Weights of a small mixture-of-experts language model, trained from scratch on English Wikipedia.
Size: 11 layers, width 512, vocabulary 16384, 115M parameters.
Training: a variant of Adam for the experts, 516M tokens.
Below are experts of layer 4 (counted from 0) of a mixture-of-experts language model. Rows are named router (the router's row for the expert), up (a neuron's input weights, with its number), down (a neuron's output weights, with its number) and show model dimensions 192-255. Each number is 128 + 32 x the weight over its row's rms, rounded and kept within 0 to 255.
Before each expert's rows: a language model's description of what the expert responds to; "comes before" lists some tokens at least twice as common just after its tokens as in all text. This comes from a sample of Wikipedia text that the model never trained on. Tokens count by the router's weight.

# expert 16
What it handles: Leading digits of numbers, years and scores in tables, plus single-letter variables in math, such as 1 in 1894, x, f.
comes before: " | ", ".", "–", " |", "; ", ","
router [136 151 114 140  76  88 122 167 157 119 193 178 111 122 101  72 153 172 137 156 143 160 128 124 130 189 131  75 118 114 170 143  95 150 156 122 138 160 144 158 147 126  96 148 110  88 153 137 102  48 150  91 168 126 146 161  96 130 137 107  81 150 184 119]
up0 [ 74 174 130 157 163 153  97 145 183 167 139  84 122 103 140 149 158 164 174 174 116  90  95 132 143 143 132  81 145 136 114 115 183 135 136 214 104 175 169 158 154 118 191 117 214 125 155 126 176  71 136 108 190  82 115 117 140  81  88  97 112 170 148  75]
down0 [ 42 143 151 140 158  89 169  94 122 138  79 105 107 135 138 171 115 113 152 130 153 111 156  64  96 155 156 178 152  96 156 147 113 133  96 148 117  90 109  86  51 101  84 135 107 107  72  74 116 171 137 127 153 196 126 144 184  88 118 136  59 142 122 115]
up1 [ 87 157 112  93 130 130 124  96 124 147 194 161 155 114  93 133 155 146 122 117 153 127  53 135  97 152 218 110 143 184 162 111  80 124 141 169  99 186 112 110 143 150 104  80 194  99 104 161 119 128 155  98 122  95  86  79 131  90 126  89 127 162 153 112]
down1 [109  86  62 163 122 112 128  99  96  57 143 145 140 140 154 159 152 113 152 162 148 146  88 153 100 147 138  53  62  76 132 139  94 162 141 156 151 133 119 112 134 143 101  88 118  75 152 108 149  95 109 106  95  86  95 102 163 169 166 121 129 126 173 143]
up2 [ 86  90 151 101  97 162 143 163  62 159 144 132 156 151 113 133 119 149  95 124 132  72 139  67 195 126 152 166 142 255 148 161  76  97 133 160 171  97 132 121 101  75 140 120 137 142 148 187 191 113 166 152 128  70 111 140  82 166  94 122 156 149 114 107]
down2 [112 107 108  94  92 140 122 210 120 120 140 137 107 115 142  91 153 101  92 173 138 149  61  38  87 109  82 139 123 160 125 148 148 139 180  80 119  62 153 188 140 111 154 162 117 138 177 117 150 144 121 174 152 105 178 104 155 182 148 165 179 129 136 134]
up3 [ 86 128 158 108 167 140 121 161 119  79 127 121 124 189  95 192 151 121 108 155 161 127  78 112 109 153 154 159 130 143 125 167 135 109 152 103 124 130 157  86 143  75 112 135 209  62 131 132 120  99 151 146 136 134 101 153 149  95  94  89  93 141 160 140]
down3 [154 184 122 155 102  93 110  89 151 116  95  96 172 125 127 203 140 152 108  92 106 164 151 117 140 104  92 125 136  97  92  81 156 145  81 156 142 170 101 124 122 162 139 184 109 184  55 124  73 141 131 111 128 121 158 141 141 161 204 191 102 140 134 132]
up4 [ 77 127 102 178  54 133 173 135 117 155 129  94 162 119 143  79 115 120 147 157 132 171 153 131 134 116 141 117 127 170 192 159 126 144 118 128 121 118 153 127 136  99  99 131 156 176 132  76 118 146 105 124  83 122 136 114 181 155 116 144 132 223 124 143]
down4 [114 115 160 123 109 135  92 129 131 140 105 132 130 136 158 146 156 170 141 178 151 103  88  87 129 130 144  85 117 156  43  94  98  99 107  80 168 132 145  76  98 140 142 175 147 148  95 146  67 120 113  74 186 121 167  79 133 112 137 134 136 112 151 137]
up5 [ 88 198  54  85 105  86 173 113 149 147 169 160 170 163 185 143  85 123  89 143 158 128 128  62 122 132 127 130 162 157 108 129  80 136  93  87 117  84 131 125 103 111  92 105  97 132 157 180  69 116 127  86 126 127  99 121 113 124 110  95 173 113 138 159]
down5 [135 193 128 155 101 105 126  92 160  88  47 124 116 148  85 110  86 105 142 168  56 163 180 115 146 103 162 165  88 138  94 159  98 133 128 116 151 139  94 150 118 158  94  93 160  92 116 172 162 116 110 186  80 166 154 113 128 129 105 151 104  75 155 147]
up6 [113  91 162  97 136 104 115 106 144 140 154 178 113 110 116  66 170 182 116  98  85  96 102 129 127 115 111  87 114 115 143 177 166 140 114 166  87  93 166 135 108 156 138 182 112  95 158 132 177  83 115 183 174 168 139 179  97  91 155 165 102  80 114 102]
down6 [112 141  79 131 147 137 110 107 138 143 155 118 142  94 123 126 187  74 128 137 108 136 112 177  67 126  97 185 108 100 141 177 196 146 160 144 125 143 142 151  84 128 126 161 152  86  76 116 132 165 124 136  84 120 132  65  75  89 174  87 149 125 136 131]
up7 [186 166 168  87 130 124 126 125  96 120 141 180 168 193 100  76 154 168  93 129 128 195  86 187  90 137  79 102 164 118  72 151 137  96 112 137 138 131  69 123 131 151  83  56 147 122 130  60  57 170 153  77 127  86 105 136 174 140 120 158 102 136 142 165]
down7 [130 122 152 113  82 119  88 100 164 128  86 125 143 112 114 109 166 120  97  87 118 138 122 116 136  97 110  75  65 183 110 151 140 100 137  91  56 132 128 104 113 191 155 121 106 114  88 126 137 102  96  68 119 121 109 125 129 169  78 106 131 124 129 127]
up8 [102 125 176 135 123 156 166 157 106 142 116 120 116 184 130 125 204 166  75 130 162 146  12 115 127 156 114 168  98 138  94 141 162 135 205 121 117 132 130 102 159 102 137 141 126 176 129 177 140 148 128 134 162  69 164 170  69 135 114 164 111 140 134 136]
down8 [157 145  79 128 119  98  76 135 124 121 138 102 103 133 143  92 137 144 130 186  92 126 109 124 118  99 174 121  90  58 128  99 168 161  84 111 138 160 143 147 169  63 180 101 124 118 153  86 158 134 116 107  93 113 153 122 168 187 180  92 173 118  91 111]
up9 [157 124 142 107 141 166 148 170  99 161 163 137 111 162 175 150 136 141 130 153 183 123 152 193 100 154 143 108  82 153 137 117 115 134 157 105 124 168 162 102 144 131  92 115 122 121 139 101 117 131  55  93 149 102  98 161  38 133 160 146 127 145 134 103]
down9 [133 188 134 130 177 129 209 133 180 139  94 126 139  91 122 150 149 116 138 111 108 101 132 107 109 119 160 140  56  96 122  82 110 195 216 137  92  81 141 137 104  77 132 175  99  73 128 143 109 155 189 127 119  96 118 180 117 182 144 154  98  97 163 125]
up10 [111 125 101  47 164 140 125 156  64  75 168 127 137 131 191 135  89 192 131 115 162  66  60 140 148  95 134  90 112  96 148 155 164 136 141  84 104  74  97  81  79  88 144 108 169 131 121  74 156  80 104 116 164 109 124 136 113 130 124 131 169 171 126 172]
down10 [140 130 146 170 121 137  41 131 124 211 164  98 193 126 187 143 120 146 109  88 116 132 142 140 171 145 119 176 132 165  83 128 124 117  80 178 102 173 124 143  93 144  65 148 141  99  57 146 103 173  85 124 189 162 159 143 147 126 155 123 121 124 138 135]
up11 [ 92 145 125 130  72 127 121  88  71 131 124 184 173 169  99  88 157 138 115 126 103 152 113  98 103 178 143  74 141 140 160  85  69  80  68 153 156  71 160 146  89 163  89 117 134  97 113 161  75  69 127  67 153  88 157 165  90 107 163 117 161 191 180 156]
down11 [112 127 124 156  72 117 155 174 189 167 121 117  80 149 160 160 118  88 105  72 160  87 145  82  59  69 119 121 153 127 181 171 119 104 165 156  53 153 117  91 106 126 135 122 120 153 180  88 145 175 127 155  95  70 136 160 158 106  94 134  90  98  85 156]
up12 [112 188  85 113 176 182 106 156 122 139 108 179 143 144 102 151 134 156  79 175 165 120  71 117 107 143  80  96 116 135 124 115 130 105 152 120 136 134  66  81 109 184 103 144 120  95 166 228 113 128 138 136 124 143  82 166  65  80 114 104 175 126  95 164]
down12 [105 117 130 157 127 103  71 128 153 112  74 144 124  65  71  64 179 121 124 134 103 147 146  96 104 105 155 144 117 150 119 101 122 115 168 129 151 147 143 172 190 111 162 117  70 112 144 123 134 114 116 110 147 129 155 124  85 195 131 178 148 118  31 132]
up13 [132 175  39  71 103 101  97 108 124 153 163 117 135 133 113 133 164 155  96 141 103 130 162 170 170 120 144  93 140 133 116  66 152  41 169 149 143 111 167 136 107  91 198 125 129 100  64 163 145 122  78  88 160 121 161 127 158 136 116 123  77 171 144 139]
down13 [123  79 152 163 114 158 104 151 104 137 115 139 134 140 151 147 149 123 151 152 112 110 140  67 122 168 172 175 146  84 128 151  88 133 155 139  88 109  79 163 127 100 111  78 129  82 158 130 109 186 161 136  76 162 136 120 133 152 113 113 103  98  91 147]
up14 [108 167 113 118 121 114 186 121 150 120 166 116  76 118 163 123  81  95  89 158 142 116 102  47 120 153 139 165 133 155 105  86 135 117 121  91 124 129 125 118 125 136  66 171 156 100 140 148  80 134 179 154 126 120 106 147 125 108  71 165 100 149 151 134]
down14 [147 125 109 114 137 120 129 114 146  42 139 154 178 103 146 127 133 137  92 107  62  96  94 134  84 163 144 110  93 187  90 111  97 125 132 155 161 139  90 142 126 123 145  75 194 179 134 168 135 113 128  45 136 124 178 124 151 178 131  97 104 147 117 137]
up15 [118 158 114 123 152 149 159  78 143 121 139 140 149 170 154 136 138 108 171 160 149 171 154 163  96 117 100  65 135  86 166 148  85 137 106 150 138 111 119 134 110 127  88  96 125  56 122  78  43 173 152 178 165  88 120 130 160  61  95  69  95 109 169 144]
down15 [104  64  90 100 127 100 143 140 156 147  48 139 127 212 152 139 162 128  90 108 108 122 125  76 141 142 115 130  78  82 108 133 145 105  97 106 102 154 141  94 174 110 147 150 137 145 176 193  95  65 123 148 183 110 113 163 197 128 211 177 144 112 112 141]
up16 [152 195 123 154 150 155 123  76 123 133 164 170  77 135 195 115  87 113  85 154  89 156  79 155  94 117 150 175 171 118 160  93 121 136 184 138 106 151 112 103 149 124 110 177 117 154 140 158 150 109 138 135 155 128 103 186 127 152 102 108 210 119 128 173]
down16 [135 170 163 121 137 204 132 149 163  73 153  66 143 150 152 152  78 118 114 129 140 141  92 107 131 118 130 139 123 153  95  87 163 102 138 124  99 126 155 107 134 162 157 100 140 187  77  61 148 201  73 193 136  94 110 121 116 156 218  69  84 151 125 124]

# expert 23
What it handles: Sentence-final periods, closing heading marks like == and ===, and blank lines after titles, e.g. game., painting., ).
comes before: "\n\n", " The", "\n", " He", " In", " In "
router [134 168  47 187 159  94  87 153  91 153 110 201 140 170 150  69 139 160 125 140 147  98 183 119 147  87  93  81  69 122  85 116 167 137 158 141 101 176 120 160  76 119 111 188 120 100 142 185 141 101  86  90 140  73 105 178 108  91  98  55 120 144 171 128]
up0 [130 125 173 192 186  81  54 143 168 122  91  63 134 115 129  88 131  96 139  93 150  76  79 205 124 189  90 124 180 146 100 126 134 130 145 131 108 174 135 110  70 150 104 127 183 127 126 121 132 134 149 105 160 166 123 115 127 143  74 147 135 145 149 137]
down0 [131 117 129 136  81 127 118  98 160  98 111 118 171  83 127 107 101 141 150 120  76 105 162  82 176 115  76 165  96  75 143 165 162  84 107 180 153  67 108 158 116 145 166 124 100 168 153 153 108 155 151 160 156 118  91 153 111 153 132 122 136  87 107 187]
up1 [127  94 114  93 129 125 123 149  81 177 139 103 139 101  70 134 186 146  55 124 100  64 112 177 108 139 151 131 126 138 162 203  98  43  92 116 117 156 172  71 141  80 130 124 150 137  94 103 135 149 131 169 114 119 107 166 142 170 135 179 154 160 140 140]
down1 [155 116 134 135 100 199 168 167 137 119 103 145 160 100 122 146  68 136 142 129 111 148 117  93 119 111 114 102  86 117 138 135 183 189 137  81  98 174 125 100 134 175 135 169 140 103 169 132 109 131  91 120 126 120 154 156  88 146 124  87 110 142  90 161]
up2 [111 159 220  78 112 109 131 105 141  82 168 129 147  94 104 127 170 111 159 151  77 154 146 105 129 133 149 149 126 137 133 146 188 137 159 156  79 121  87 188 126 111 140 184 145 135 151 106 159 173 130 125 170 169  98 104 202 169 146  73 101 201 205 167]
down2 [196 173  72 152  86 176 146 109 130  99 104 104 126 163 134 112  99  68 129 157 110 134 133 163 147 117 134 140 195 173 159  85 192 111  95  97 103 168 163 151 135 116 127 141 107 132 135 145 131 127 149 152 200 113 120 122 121 124 127 134 147 101 157  93]
up3 [ 99 114 149 122 100 141  88 113 107  97 101 133 136 138 156  78  77 128 175 128 114 115 109  75  95 167  74 128 161  99 105 118  83 156 135 150 163 140 130 163 120 165  89 114 125 105 122  81 140 150 167  87 121 109  84 175 104 110 134  72 131 143 123  90]
down3 [123 110 113 141 147 133 145 144 116 128 176  98  93  89  89 119 176 138 130 159 122 129 107 146 137 109  75 126 142  42 137 118 183 100 185  58 131  67 102 152 140 113 143 180  98 228 198  98 133  20 119 146 128 113 131 117 140 135  89 132 137 155  96 163]
up4 [153 107 116 122 101 136 153 170 155 135 173 122  89 147  65 127 121 110 187 115 107  82  98  98 111 185 120 144 119 168  80 119 102 137 102 138 153 104 206 130 188 156 127 153 164 143 138 106  53 118 162 140 168 112 123 149 129 116 142 172 126 137 131 120]
down4 [161 160 163 170 145  71 155 114  97 112 169 141 156 121 139 141 174 116 143 131 119 146 167  95 134 102 119 156  79 132 184 119 170 185 142  96 149  82  88 125 101 113 164  92  81 102 125 162 162 121 132 142 106 139 137 155 165 159  87 103 182 140 100 127]
up5 [117  88 148 143  89 133 153 155 149 128 130 169 125 189 161 127 133 104 125 135 113 133  98  96 129 112  96 162  98 112 141 146 152 165 151  94 173  81 127  99 154 128 108  64 127 118  54  94 130 112 113 154 146  83  70 134  82  92 105 112 108 148 131 107]
down5 [134  84  89 113 141 233 161 140 109 151 130  83 166 164 150 182 163 128 138  41 145 125 116  82 172 188 192  98 133  94 153  72 121 124 124 148 102 175 148 127 137 139 135 144 116 157 155 173 113 132  94 118 172 173 184 168 155 136 162 110 121 174 151 128]
up6 [140 155  92 114  46 131 156 189 103 195 119 113  59 125 142  91 134 100 142 173 127 138 109 135 142 174 103 117 109 138 162 105  93 118 114 109 163 151 118 168 180 155 144 125  92 105 160 111  71  94 133 148 144 167  49 127 126  91 101 124 112 168 128 144]
down6 [143 163 150 138 155  64 126  64 138 114 191 112 150 177 116 142 106 114 117 133 120 153 121 167 196 117 150  96 122 130  97 138 180 119 119 138 131 159 118 137 118 132 106 199  90  91 150 117 180  96 104 194  91 144 177 117 139 111 131 144 135 122  82 100]
up7 [158 108 117 112 185 108 159 164 107 143  90 177  83 131  56  70  80  74 113 148 151  97 189 137 127 110 158 145 127 161 172 168 143 177 148 117 116 111 181  95 158 124 127 158  99 168 127 147 103 164 104  98 113 126 146 103  96 112 137  98 109 139 125 207]
down7 [150  91 112  92  98 237 129 111 168 101 207 116 178  75 179 166 144 161 125 120  90 176 130 110 175 111  86 102 119 131 113 151 123 108 130 179 182 140 129 204  77 131 168  87 123  87 175 120 130 124 166  96 135 176 133 153 149 138 125 144 155  66 122 128]
up8 [119 125 141 114 152  91 131 154 143 150 157 179 170 127  89  71 169 134 137 205 138 123 119 130 111 128 149 169 118 147 109 134 140 100 165 131 119  97 134  87 151 128  99 109 129 131  99 173  94 191 130  51 140 164  88 165  99 144 175 134 142 120 109  81]
down8 [ 86  99 140 152 152 114 155 145 122  60 142 131  97 149 120 158 145 149 118 132  75 114 140 106 163 134 143 175 153 124 139 156 129  35  98  98 168 104 139  92 102 119 136 152 175 109 128  52 197 119 136 163 132 121 168 114 144 171 153 107 163 141 105  65]
up9 [129 106 108 136 133 101 134 124  98 171 178 153 158 126 104 168 145 180 141  75  88 110 184 168 170 143 117 132 208 114  85  86 109  61 114 144 166 130 127 191 141 180  41 122 153 109 161 125 146 100 114 154 131 160  64 128  75 144 133 130 150 131 128 147]
down9 [106  97 119 172 119 129 155 128 180 164 147 128 111 100  86 176 119 128 121 110 104  95  76 147 126 139 113 118 166 141 174 119 121  61 108  76 168 149 117 150 180 149 172 138 129 170 148 153 177 152 146 150  79 160 114 136 115 156 180 120 124 141 113 150]
up10 [179 142 152  70  90 130 158  95 115 124 119 166 142 162  92 182 130 139  99 130 130 186  69 164 127 102 132 132 172 155 174 161  96  39 141  80 100 123 159 150  97 117 141 150 177 136 125  76  92  96 141 110 153 128 111  86 124 140 109  77  45 107 136 154]
down10 [133 157  95 151 141 201 175 142 121 112 201 136 132 156 119 209 144 161 146 108 119 123 170 109 150 137 148 162 136 159 116 109 236 130  87 133 104 156 181 105 156 103  73 122 153 162 158 163  77 111  99 127 145  95 125 145  83  93 129 106 116 132 124 126]
up11 [ 77 119 113 134 144 160 138 164 104 126 211 101 100 138 160  98 186 100 181  78 145 119 153 116 101 190 119 134  95 153 115  77 128 125 147 146 145 107 118 153 155 158  47 123 128 141 117 146 151 133 135 175 105  92  48  86 171  70 138 129 140 118 112 209]
down11 [176  86 109  86 114 183 164 143  82 167  81 130 160 208 164  56 162 142  98 152 133 124 131  93 211 114 135 131  78  70  83 166 101 123 109  98 109 144 129 150 107 125 142 142 104 111 136 160  99 118  38 104 155 130 140 115 178 169 145 127 153 132 114 116]
up12 [192 120 122  76  70 142 141 145 135 118 161 158 185 182 133  87 192 202  86 117  82 148 170 127 135  90 140 128 153 157 153 153 131  93 148 211 140 141 178 114 125 154  92  87 174 109  93 180 118 149 165 113  92 136 138  85 115 146 144 114  94 131 133 175]
down12 [132 101 106 180 152 129 147 152 133 115 181 174 110  96  82 168  91 149 132  98  75 113 112 153 141 131  83 137 112 107  67 116 221 147 159  92 127 157 146 179 123 118 140 102  72 173 149 101 140 132 151 131 114 137 118 131 136 132 162  97 152 142 152  87]
up13 [148 199  81 140  98  96 139 101 128 191 132 173 143 110 100 133 150 115 204 132 142  95  74 119 124 107 173  89 106 120 158 154 140 116 170 186  96 142 101 185 101 113 154  80  88 145 142 158 110 123 101  67 118 147 114 187 129 132 154  88 117 145 136 113]
down13 [194 146  59 170 134 116 176 100 110  87  91 120 131 130 191 171 104  71 135 191 101  99 115 167 132 197 120 111 154 100 118 127 149  86 127 170 117 132 104 139 143 136 121 125 105  91 134 104 177 132 146 126 129 129 145 138 119  72 128 114 160  98 114 137]
up14 [106 103 136 166  64 116 127 170 131  72 175 166 101 121 111 128 150  68 139 119 172  95 133  87 113 113 117 115 101 156  82 143 108 161 101 143 180 173 111 123 185 165 138 155 123  90 104 160  96 127 160  92 135 110  99  67 133 149 144 144 112 177 120 198]
down14 [160 153 120 140 103 198 102  80 149 157 128 120 136 125 179 135 150 186 136  95 106 182 129  95 152 126 118  90  83 142 154 162 127 108  84 134 122  81 119  97  91 111 168 169 120 149 149 107 145 121 115 142  92 147  97 185 129 157 101 140 146 129  83 101]
up15 [ 88 155 137 181 168 148 112 129 155 159 123 104  80 162  99  95 124 113 133 149 133  86 110 167 136 128  87  83  67 112  28  63 156 103 154 124 115 161  97  92 137 140  78 149 162 117 105 160 112 148 105 159 101 121 146 151 143 116  83  75  97 114 148  96]
down15 [147 155 110 152 103 146 182 134 128 155  68  85 112  84 116  88 103 108  83 107 100 168 120 186 135 153 146 129 110 176 154 122 108 141 177 119 119 132 155 100 162 145 117 145 132 104  75  98 157 137 166 128 148 114  77 113 157 107 131 152  89 146 102 168]
up16 [182  81  99  98  88 128 192 191 104  84 105 214 154 163 172 102  65 110 198 122 117 136 160 108  82 127 121 109 158 145 161 159 148 158 158 140 163 136 167  75 139 127  95 162  70 150 173 116 112 108 158 123 168 135  72 142 106 118 171 142 147 150  66 171]
down16 [116 142 120 148 114 167 118 113 164 148 220 136 225  95 165 134 158 137  86 181 108  99  94  99 117 128 104 134 102  84 145 120 127 100 100 127 157 178 195 167 150  91 151 138 151 168  91 131 186 104  81 137 140 126 126 130 185 128 102 136  91 129 156 102]

# expert 4
What it handles: Pipe separators, closing parentheses and list punctuation in wiki tables, sports results and taxonomy lists, such as ) |, " |, =.
comes before: "\n", "\n\n", "S.", " USA", " list", "andidate | Votes |"
router [145 193 104 168 125  91 110  89 156 165 147 138 134  93  79  47 146 184 170 110 131 117 115  88 136 144 104  64  58 128 122 126  92 182 199 129 181 130 125 123 126 176 102 133  98 113 180 164 122 106 115  55 134  77 130 196 114 117  97  84  64 165 171  89]
up0 [183 112  86 157 155 162 111 158 168 140  85 123 119 163 111 132 192 106 123 135 116 130 112 117 137 180 140 112 122 165 115 108 120 111 106 156 137  91 144 129 102 123 124  91 123 116 170 119  97 149 152  96 144 129 101  95 147  71 127 124 108 139  82 103]
down0 [119  83 142 115 132 248 118  72  53  72 186 223 140 114 152 127 147 133 169 129 148 125 155 147 102 115  83 147  77 104 190 173 142 149 164 109 107  95 100 133 184 152 150 120 189 159  81  84 131 204 132 181 157 143 153 101 117 107 112 175 125  80 116 119]
up1 [196 187  99  95 145 145 122 171 111 161 128  69 170 107 142 154 170 108 110 122 135 170 167 141 130 117  90 105  93 112 123  73 122 141 146 148 158 118 133 138 171 109 171  76 131  86 112 107 155 155 118  69 162 132 152  57 126 146 121  94  88 148 190 166]
down1 [131  74 135 104 110 246 151 142  96 100 148 120 114 131 134 193 156 129 168 139 150 161 124 106 164  37 140  92 121 146  75 118 176 192 175 132 108 100 118 119 208 153 142 116 124  99 127 156 138 135 153 124 122 128 106 107 174 144  79 129 191 154 145 103]
up2 [ 84 141 136 135  70 136 137 130 191  99 113  90 154 115 110  76  96 117 170 118  98 135 145 134  87 125 150  70  91 121 135 147 185 156 129 171 101 191 146 142 122 117  92 122 143 153 166 164 118 111 129  83 111 160 111  60 146  93 140 140 160 189 192 148]
down2 [107 121 141 159 198 192  63 140 122 101 135 121  78 167  88 189  94 200 130 121 116  92 152 172 128 106 128 139 104 102 164 111  79 122  91 160 135 102  47  91 134 119 121  60 131 149  80 114 111 168 137 109  81 142 159 116 121 118 185 211 108 123 122 117]
up3 [106 180 162 135 102 171 148  90  91 164 178  95 133 121  91 124  86 175 120  98  90  93  82  84  88 124 156 148  96 100 106 154 117  85 109  95 147 178 152 178 157 160  88 128 118 101 163 107 113 101  78 150 149 149 125 187 125 132 143 167  81 158 119 130]
down3 [ 72  79  53 157  58 206  99 115 153  96 155 171 188  76 159 112 184 118 155 128  99 113 119 137 111 160 130 141 121  44 112 125 106 115 135 125 122  62  95  95  99  93 176 186 155 142 119 148 121 156 211 154 158 118 166 155  89 118 108 129 116 104 113 181]
up4 [165 179 123 122 149  88 146 176 134 113 105  67 118 131 128 113 140 122 115 100 144 149  73 143 135 179  88 100  77 146 115 117 185 141 101 101 118 130 114 105 144  91 163 167 151 107  84 159  27 105 158  80 120 106 148 169 110 129 113  66 100 145  94 116]
down4 [122  97 134 159 159 193 128  67 182  67 106 104 177 123 137 128 115 190 102 124  91 193 149 188 141  82 115 149 131 123 179  94 154 155 144 174 174 119 104 154 108 141 137 113 125  80 104 150 163 141 138 129 171 128 155 116 151 174 139 225 158 134 125 134]
up5 [140 192 154 118 126  92 108 133 109 153 124 136 101 120 135 103  75 109 134 145 109 150  80 135 163 109 109 180 175 179  96 123 150  75 148 130 149 105 107 130 143  91 116 128 115 141 118 157 139 116 173  84 126 147 138 160 113 112 103 119  69 133 123 161]
down5 [144  75 163 128 127 128 119 144 119 112 145  89 135 157 153 179  71 107  89 112 110 111 169 138 186 104 163 165 136 112 133 148 114  98  93 135 156 159 160  59  53 170  97 132 130  96 101 120 116 142  87 158 123 161 121 119  70 116  58 144 144 146 145 133]
up6 [ 75 142  72 120 103 118  73 149 147  89 174 151 154 129 149  40 152 154 106 155 162 126 115 154 143 144 145 114 171 117 127 140  71  97 111 126 131  53  97 131  91  77 136  87  94 107  88 115 110 142  94 163 107 148 162 129 164 106 109 111  76  74 113 132]
down6 [133 111 184 147 128 172 149 104 140 156 142 109 195 134 170 168 139 106 192  95 129 140  56 156  64 108 133  90 139  87 125 124 143  92 177 101 124 188 149  99 120 144 135 149 154 150 133 110 100 106 164 107 136 155 100  95 132 165 132 137 136 153 108 124]
up7 [161 159 101 153 141 132 203 128 127 145  80 170 163 154  60 156 156  90 136 147 120 180 129 124 155 124 102  76 134 154 110 137 203 163 159 148 106 133 132 162 150  89 146 124 185 169 147 143 105 183 157  40 113 126 135  78 126 120 122 173 163 109 160 150]
down7 [110 140 103 104  42 252 121 119 144 115 195 105  68  57  91 223 167  72 126 136 127 136  90 130 156  99  87 147 125 125 128  91 175 168 189 116  62 118 158  88 139 130 134  47 125 106  96 164 115 167 131 102 172 170  88  94 151 207  81 127  85 119 147 134]
up8 [176  82 120 142 108 105 110 101 203 151 121  95 139 133 179 155 142 130 179  94 144 198 132 146 152 133 129  99 105  93  90 193 164 135 150 130 126  83 145 144  44 125  82  99 154 152  93 101 140 135 135  81  99 123 126 163 143 119  69 148 130 144 115 103]
down8 [133 154 167 130 119  78 165 102  66 113 107  99 112 119 150 134 163 100 104 176 108 114 107 138 139 136  40 120  96 104 104 161 136  99  88 111 116 113 160 124 137 100 146 123  85 104  88 107  96 130  95 123 130 143 142 142 144 137 152 125  81  87 158 110]
up9 [146  74 118  97 163 100 207 125 109 144  96 133 130 132 175 122 101 139 111 111 141 223 167 118 140 111 134 129 138 105 133 116  97 146 165 145 119 117 129 122 149 142 126 195 173 106 154  66 131 118 109 172 111 125 158 156  69 141 157  93 114 115 118  85]
down9 [167 123 127  83 168 169 229 156  52 132 154 160 131 200 129 156 122 140  76  91  86 123  98 136  68 106  88 141 101 123 108  98 120 136 168  94 117  64 132 152 107 101 110 116 154 137 107 163 199 183 120 119 179 130 124 139 137 174 197 180 119 158 113 121]
up10 [ 90  95 175 141 128  75  88 150 136 138 152 166 100 150 133 116 165 142  97 134 150  85  97 168 110  65 119 117 118  95 102  76  86  90 170 117 112 120 167 175 145 142 110 118  75 103 166 177 130 173 146 149 155  93  62 150 128  92 129 117  73 145  85 100]
down10 [ 88 135 177 118 128 131 135 146 145  66 144 114 128 133  84 196 127 128 142 141 111 116 110 119 147 141 140 123 108 140 148  82 183  92  84 114 112 129 126 176 148 153 119 139 145 156 100  95 123  99 171 123 136 170 165 103 130 142  76 142  74 134  84 201]
up11 [115 156 144 180 122 144 176 134 113 108 129 136 129 182 133 132 108 177 178 102 203 132 173 162 149 135 154 130  72 151  65 101  98 207 156  88 119  74  82 146 150  82 163 159 116 141 120 123 119  80  93 118  94  77 122 104 132 138 117 138 101  99  79 104]
down11 [126 166 155 137  90 109  95 175 123 123 115 116 132 156 132 100 164 138 138 124 133 143 196 101  84 119 127 175  80 106 150 165 118 160 139 193 107 146 126 145 112 150  93 150 103 112 116 127 177 209 141 132  87 138 139 103 143 150 140 137 148  58 133 147]
up12 [ 66 120  70 120 151 133 109 121 188 133 132 105 116 123 169 105 111 112 171 153 161 185 173 185 118  82 169 157 120 124 107 121 114  97 140 142 104  58 171 145 107  83 112 145  91 142  73 115 137 106 147 127 133  68  84 109 164 137 167 120  78  97  91 129]
down12 [132 117 124 120 147 128 124 171 140  80 159 122 146 128 138  98 140 116 118 166 116 174 125  98 121 147 150 163 164 111 143  66 150 166 164 106 144  75  91  81 160 110 186 114 140 156 149  96 121 118 115 106 121 116 107 100 136 171 165 174 175 132 141 182]
up13 [ 85 160 148 186  97 124  87  74 176  68 152 182  80 123 135 136  83 136 163  96 124 117 140 147 115 129 180 163  79 160  93 134 141 139  83  69 104 109 144 120 101 133  95 101  95 119 158 154 107  98 159 151 141  43 145 108 156 135  51 152 112 107 179 135]
down13 [ 74 104 114 138 120 158  94  80 126 111 134 116 143 143 105 197 136 114 113  86 133 130 117  70 141 135  96 111 151  49  80 172 109  70 112  94 121 135  95 159 115 101 191  84 139  98 116 146 114 117 137 117 151 137 110 127 134 166 130 165 162 158 101 155]
up14 [106 170 200 141  92 110  70 174 106 105  74 134 149 139 112  76 128 150 113 105 119 111 138 138 116 146 139  77 182 172 118 193  81 136 100  95 143  85 146 148 118 135  84 167 144 140  97  96  87  90 114 117 120  95 151 138 100 165 125  94  91 122 152 126]
down14 [ 76  85  94 156 121  86 136 131 126 132 119 127 106  73 174  95 112 135 156 143 162 120 122 120  54 154 180 129 116 135 196  79 124 119 160 144 106 159 138 155 154 138 180 129 101 124 142 131 152 159 170 110  89 166 133 136 134 144 164 172 156  46 134  98]
up15 [ 87 162 158  89 127 102 136 119 128 144 138 109 126 127 141 163  90 149 136 131  82 152 195 142  69  93 156 147 177 169 129  96 108 120 121 174  52 172 147 159 107 171 141 169  66 135 121 133 145 105  97 146 164 158  69  70 192 130 143 161 118  79 122 103]
down15 [177  99 148 103  87 141  27 156 127 116 131 133 170  98 128 141  94  99 115 128  77  74 176 140 112 161 101 115 126 140  97 110 156 142 111  81 126 144 138 121  97 181 113 183 133 123 133 151 123 186 110 127  72 100  79 147 120 105 132 126 100  89  93  83]
up16 [123 101 166 150 180  77 108 100 152 138 131 134 123 117 128  59 142 110 131 151 136 121 164 153 188 160  76 159  92  89 183 181  76  94 154 169 114 136 106 153 106 166 103  65  85  99  80 146 167 154 178 127 121  74 149 102 153 110 170 115  90 121 180 207]
down16 [151 109 107 181 168 129 168 118  97 117 128 125  78 128 179 158 186 119 143 152 142 103 123 141  71 113 121 153 176 168 168 132 197 105 108  76 128 141 150  69 171 111 153 146 165 119  99 123  95 104 158 160 115 108 149 135 140 119 120 160 118 115 125 190]